{"num_hidden_layers": 13, "hidden_size": 384, "n_experts": 64, "experts_per_token": 6, "d_expert": 32, "d_shared_expert": 128, "hidden_act": "swiglu", "moe_layers": [4, 5, 6, 7, 8, 9, 10, 11, 12], "router_score": "softmax", "normalize_top_k": true, "routed_scale": 1.0, "balance_loss": 0.000529, "balance_bias": true, "router_z_loss": 0.001, "init_std_router": 0.0261, "lr_router": 0.000592, "vocab_size": 49595, "norm": "rmsnorm", "norm_eps": 1e-05, "tie_word_embeddings": false, "optimizer": "soap_variant", "learning_rate": 0.00289, "beta1": 0.95, "beta2": 0.99, "max_grad_norm": 1.0, "batch_tokens": 131072, "max_seq_len": 768, "train_tokens": 395900000, "max_steps": 3021, "dataset": "wikipedia_en"}
Below are experts of layer 5 (counted from 0) of a mixture-of-experts language model. Rows are named router (the router's row for the expert), gate (a neuron's input weights, with its number), up (a neuron's input weights, with its number), down (a neuron's output weights, with its number) and show model dimensions 64-127. Each number is 128 + 32 x the weight over its row's rms, rounded and kept within 0 to 255.
Before each expert's rows: "mostly gets" lists some tokens that are sent to it at least half of the time. This comes from a sample of Wikipedia text that the model never trained on.

# expert 30
mostly gets: "|", "=", " v", " de", " Website", "After"
router [154  98 106  62 128 104 169 112 146  87  87 151 186 164 154 144 110 111  91  93 112 102 115 127  70 171 116 211  34 147  90 159 123 108 136 157 171  62 139 138 211 113  78  97 140 140  88 139 116 112 138  98 109 156 173 163 148 119 140  74  85 109 100 121]
gate0 [119 105 170 142 123  84 120 164 163 103 144 161 108  92 180 127 133 131 126 132 119 149 132 115 130 167 158  95 122 111 161 157 142 147 162 149  79 125 152 130 136 152 194  96 106 147 102 116  88 156 120 117 100 122 132  99 152 138 142 128 133 149  80 142]
up0 [148  92 148 169 124 163 122 142 167 114 113 188 127  23 158 148 154  75 152 153 146 165 131 163 122 188 119  67 129 131 139 125 117 118 173 148  97 154 128 103 180 144 176  73  70 146 102 136  78 153 114 139  98 118 125  94 137  98 131 129 125 178  84 167]
down0 [139  64 134 153 143  88 116 115  84 118 147 111 153 163 109 118 121 132  88 130 144 133 158  94 119 154 139 130 146  90 123 184 114 184 156 117  95 131 149 134 161 107 169 125 154 126  99 119 202 200 133  62  77  99  96  94 140  94 117  90 122 139 148 135]

# expert 43
mostly gets: " California", " University", " government", " Army", " Street", " Association"
router [136  63  63  94 160 101 139 108 130  97  86 130 175 104 158 173 117 127  51  93 108  79 114 116 127 167 153 189  84 123 101 179  97 109 155 143 174  95 132 144 178  94 159 126  99  99 102 171 123  90 123  80 124 178 158 149 113 140  81 139  91 171 137 125]
gate0 [139 101 173 120 119 162 128  98 109 129 149  97 176 114 111 126  76 157 125 123 176 120 127 186 101 110 169 148 129 135  93  55 142 105 153 182 121  44 135 124 160  86  75 127 155  87 117 123 171  96 104  54 112 174 142 145 174 144  99 161 113 109  98  93]
up0 [ 85  83 208 145 119 157  90 138 100 105 203 117 176 121 144 100 169 141 134  71 175 100 158 167 102 106 143 172 110 102 113  93 151 126 137 233 147  97 119  88 143 113  95 169 109  86 138  83 154 120 146 134 148 153  85 111 154 160  95 106 152 109 148 110]
down0 [107 159 174 130 138 119 158 135 116 150 148 152 151 111 142 106 133 150 163 127  94 106 136  94 119 128  81 115  71  58 133 139 121 104 184 123 190 130 120 156 136  72 162 111 136 136 131 141 144 136  94 150 124 144 131  94 124  53  88 149 170  78 193  70]

# expert 5
mostly gets: " ", " K", " M", " F", " N", " Al"
router [125 117 112  79 144  99 160 118 162  48 170 124 149 125 182 153 186  80  82  82 138 107  93  67 116 148 140 151  78 117 134 128 116 104 147 135 176 142  86  99 126 147 121 126 122 126  89 142 138 100 102  73  90 108 166 137 122  90 120 110 118 100 148 112]
gate0 [ 80 149 112 100 110 120 140 134 147 104  61 180 141  62 128 153 141  62 110 112 103 145 164 127 102 204  52 106 160  87 117  96 139 117 110 141 115 108 127 131 125 146 146  74 145 142 123  92 198  80 128 125 117 115  89 128 142  85 178 127 169 115  92 118]
up0 [103 132 105 110 137 142 190  97 128 125 122 198 131  83  77  91 125 130 154 153 103 123 153 138 165 116 128  79 148  90  86 100 119 149 136  99 172  67 148 100 122 114 170 133 131 176 136 107 165 104 102 144  98 111 130 121 124 135 140 136 114 168  73  94]
down0 [149 144 186 109 115 144 123  64 159 144 166 151 196 126 122 141 166  71 172 155 144 124 151 136 162 131 123 136 164 152 134 135 144  68 101 177 143 176 157  90  89  97 147 127 173  82 168 103 112  88 162 140  98 155 150 118 175 145 129 118 120  87 105 146]

# expert 40
mostly gets: " Cup", " War", " war", " Championship", " service", " law"
router [112  73 123  93 156  80 122 146 103  66 120 167 173  92 184 172 165 155 112  85 116 118 122 144 111 127 151 176 125 132 140 163 126 165 174 170 104 111  52 148 168 133  90  96  90  64  86 151 146 103 114  82 108 113 206 141  78  99  99 110  98 175 149  83]
gate0 [190 125 185  99 119  99 115 175 129  54  83 110 105 169 128 140 103 125 171 120 114 125 133 103 115  84 183 122 122 125 164 143 115 187  88  98  80 181 124 136 119 118 112 175 122  99 106 154 166 121 110 127 130 118 185 119 152 114 108 134 120 113  47 189]
up0 [130 101 157 124 139 138 150 184 105 178  85 179 173 180 104 115  97 151 118 110 111 129 165 102 173 146 138 147 132 120 155 141 151 111  91  91 208 120 148 106 147 149 110 144 174 128 129 137 175  77 176 166 109 115 129 104 147 138 143 171 180 101 178 139]
down0 [143 146 164 147 150 129 172  97 163  72 113 165 141 206 155 104 143 195 106 186 156 130 167 150 150 169 155 133  70 152 187 145 139 154  66 100 131 106 182  98  91 118  84 139 124 103 182 128 127 139 114 169 143 132 103 109 192 162 111 127 107 130  59  96]

# expert 49
mostly gets: "°", "–", " member", " director", " President", " General"
router [134 106  57 129 136  80 190 131  89 141  74 166 205 199 197 126 110 115  69 121  85  68  72 172  98 164 123 173  56 113 123 112 140 120  88 196 134 102  76 112 150 144 126 105  29  71 104 114 131 135 120  83 145  93 146 176  95 142  99 147  78 137 178 110]
gate0 [178 108 108 174 117 139 137 174 130  66 133 114 187  95  78 123 107 137  91 128 123 141  77  72 153 137 138 190  95  68 159 123 153 182 117 143  64 138 102 116  80 112  91 104 126 106 118  76  96 133 134 116 145  81 127 145  86 137 143 144 119 141 154 158]
up0 [146 133 171  92 128 143 130 148 131 155 119 131 110 139 158 154 110 202  93 125 171 166 172 147 156  79 113 126 128 133 128  83  73  24 157 137 137  84 101 148 174 147 169 167 149 152 122 139 192 103 168 135 117 126 128 109 136 138 148 108 124 125 101  99]
down0 [121 155 167 106 119 112 162  96  97 157 143 181 134  96 173 109  63 126 200 110 172 182  92 107 142 131 127 141  68 138  72  94 137  89 138 144  97  99 126 112 107 140 134 159 133  95 128  58  64 181 129 151 197 134 128 133 132 140 146 161 167 195 157 128]

# expert 45
mostly gets: " member", " player", " director", "Personal", " politician", " President"
router [ 99 121 107 101 132  82 183  74 143 136 109 132 221 198 158 150 133  96 112 128 124 138  91 127  91 179  91 148  88 144 103 120 113 152 102 184 179 109  81 111 126 130 113 115  97  81 112 146 170 113 112  83 133 164 179 115 182 141 136  94 132 137 160  84]
gate0 [145 144  99 144 174  62 147 127 104 138 192 161 117 122 145 102 134 175 112 153 165 178 106 171 106 104  85  76 142 135 136 145  84  59  48 112 126 157 148 115  78  93 210  97 158 111  93 164 125 124 156 140 100 168 164 134 129  93 101 145  73 152 101 184]
up0 [132 117 152  88 127 125 109 127 159 143 106 173 134 140  78 130 135 137 142 114 115  79 144  91 159 159 169 117 166  93  62 107 175 166 170 131  77  99 161 123 116 146 103 178 129 144 138 143 127 111  96 107 132  81 113  68 108 128 152 100 159  64 141 132]
down0 [143 133 115 166  81 101 128  97 117  60 112 122  81 115  71 163 144 123  91 148  89 122 109  84 135 140 192 168  97 101 110 158  84 119 203 161 183 189 141 142 122  71 148 136 125 199  79 150  87 137 160  52 143 134 188 142 133 137 142  60 113 149 132 129]

# expert 44
mostly gets: " Long", " Sun", "ner", "ush", " Miller", "el"
router [169 104 141 123  77 101 161  78 137  99 118 150 150 128 133 138 148 147  84  95 123 119 150 120 140 166 149 134 111 127 112 180 100 133  87 164 163 140 101  94 132 125 127 132  97 133  76 108 123  90 116 105 143  90 128 159 112 113  41  99 117 170 150 155]
gate0 [ 77 151 168 115 110 139 111 158  79 113 168 138 128 151 217  96 106 138 103  81 120 123 115 113 134 157 133 143 171  62 146 144 137 139 141 134 109 119 137 158 116 113  80 160  94  76 128 165 144 155 151  82 133 108 115 168  79 169  53  97 140 102 136 170]
up0 [110 125 107  98  98 124 159  86 165 109 156  93 125 135  93  94 159 140 124 128 135 111  92 101 140 122 193  94  83  97 108 103 114 123 103 122 113 130 158 111 126 126 188  60 117 156 134 118 158 125 195 108  99 101 114 118 108 144  91 143 138 118  87 110]
down0 [100  78 173 152 189 143 184 172 135 161 112  72 139 118 144 173 154 168 119  78 102 205 195 130 117 169 132  86 155 130 116  83 138 129  87 137 114 115 184 165 101 127 143  98 103 150 147 118  79 123  99 158 158 108 125  94 148 147  83  98 120 169  96 157]

# expert 54
mostly gets: "ia", "ina", "ini", "ana", "ino", "ai"
router [150 125  41 101 156  95 152  96 149  90 122 133 180 117 176 152  99 108 114  74 109 131 112  88 120 141 126 142 105 136 116 124  91 105  93 156 179  99  81 179 165  64 138 114 108 125  83 101 129 114 137  96 139 126 116 167 121  72  99 112  75 135 139 134]
gate0 [ 83 118 144 129 148 152 116 113 177 120 125 112 143  92 166  87  89  63 145 141 109 100 147 150 147 148  72 146 125 127 118  98  97 112  79 162 169  94 110 195 161 135 180 112  93  52 179 110 142 173 123 139 159 149 155  81 106  85 149 165 113 118 155  94]
up0 [200 130 170 115  82 138 102 126  97  72 100 129 100 126 121 129 140 117 141 162 107 122 126  98 110 135 143 156 135 129 195  86 169  78  86  92  83 133 151 128 119 121  93  97 127 196 117  96 125  75 119 107  76 172 123 144 193 183 109 156 103 150  98 210]
down0 [144 127 116  99 144 142  98 110 125 137 141  94 125 155 111 112 169 137  67 121 120 127 149 141 141 134 140 110 148 153 147 115 153 105 145 157 138 137 129 136  92 133 115 107 132 143 107 136 123 155 180 166 146 150  77 117 127 153  56  67 103 123 112 115]

# expert 33
mostly gets: " for", " For", "):", "=", " •", ":"
router [120 120 119  51 150 127 187  94 107  99 140 171 185 168 120 179 162 145  96 100  85  73 114  89 120 160 187 165  92 166 100 144 154 142 136 197 131  91 121 139 157 141 112 105 105  93 118 166  78  81 150 123 107 150 149 199 135 109  85 135  79 137 172 121]
gate0 [120 154 131 121 170 117 130 128 146  73 136  98 159 173 164 119 193 122 189 149 111  96 117  90 100 159  37 114  98 164 153 111 118 119 193 102 156 115 143 139 157  83 124 195 215 213 177 169 131 127 154 115 124 102 175 197 110  86 123 153 136  82 132 154]
up0 [184 120  86 131  49 135  91 111 169 149  99 124  97  75 105 147  82 134 100 115 147 162 125 143 158  86 152 161 135 121 114 163 144  99  46 153  62 166  97 170 110 158 123 124  79  92 124 118  97 154  79 109 142 136 159  94 137 149 144 139 114 183 108 114]
down0 [152 130 182 100  95 164 172 150 154 142 128 118 139 190 106 151 130 130 148 116 117 124 102 137 138 116 178 121 142 100  85 131 110 130 137 133 174 193 117 131 143 193  66 101 123 128  88  94 100 144 121 115  96 105 172 151  99 151 114 100 159 136 131 126]

# expert 34
mostly gets: " district", " District", " politician", " Film", " band", " region"
router [138  73   3 124 125 106 147  68 165  67  93 171 169 132 189 181 125 106 117  95 128 101  94 105 109 116 158 163 119 136  60 118 104 147 146 140 146 116 106 142 131 159 164 141  98  81  86 174 109  94  75  93  92 154 184 124 175 113  68 126  97 163 149  83]
gate0 [151 106  87 204  98 141 100 109 101 119  60 144 179 138 171 113 134 147  84 128 181 128 125 105  94 143 120 156 144 189  94 136 123  84 122 121 167 137  99 124 100 138 134  84 139 102 136 136 145 122 196 111 118  99 164 119 135 129 145  63 128 105 141 121]
up0 [ 86 168 111 192 158 131 146 121  82 166 102 132 106 132 140 106 180 128  78 155 135 184 106 106 146 152  73 157 129 138 168 135 141  93 129  52 104 120 160 159 134 146 153  96 163 117 152 112 120 119 136 124 168 105 160 104 170 129 126  78 184 115 121 161]
down0 [161 166 161 101  74  67 108 101 158 135 149  79 154  83 118 157  94 108 116  96 179 148 140 146 209  89 103  79 130 110 117 136  89 160 125  99 145 132  78  54  87 115  92 134 170 143 111 162 105 142 149 120 156 145 121 169 118 103  86 130  57 117 130 138]

# expert 20
mostly gets: " V", "V", "P", " M", "L", "M"
router [ 90  87 135 122 149 120 144 120 148  96  78 161 169 132 172 156 179 111 140  56 122 126 125 120 124 132 136 204 102 150  60 128 141 125 146 139 195  87 119 119 131  87 125 185  90 105  80 126 129  95 143 110 120 136 112 132  78 106 108 117 117 160 182 130]
gate0 [191  96 155  71 156 210 100 106 118 132  90 115 184  86 176 141 117  85 110 124 186  75 126 117 122 110 128 157 142 137  75 114 156 113 103 157 138 104 121 133  87 123 145 180 157 156 131  70 100 121 150 112  57 164 183 189 121  81 124  97 105 143 114 121]
up0 [140  89 157  47 171 125 124 162  95 104 127  87 157 115  93  85 100 130 132 105 178 118 119 153  89 113 140 150 158 209 151 120 193 149  92 131  75 129 110 121 108 132 137 169 187 177  90 113  99 141 214 137  78 165 111 119 120  74 116  90  92 107  95 130]
down0 [161  88 120  87 189 130 151 144 149  96 160 161 164  32 102 146 137 158 118 190  89 167 139 168 104  93 132  92 128 159 121 100 111 112 169 123 159 140  91 153  98 199 109 112 127 119 147 100 121 160 123  84 150  81 190 112 143 151 178 133 162 112 130 118]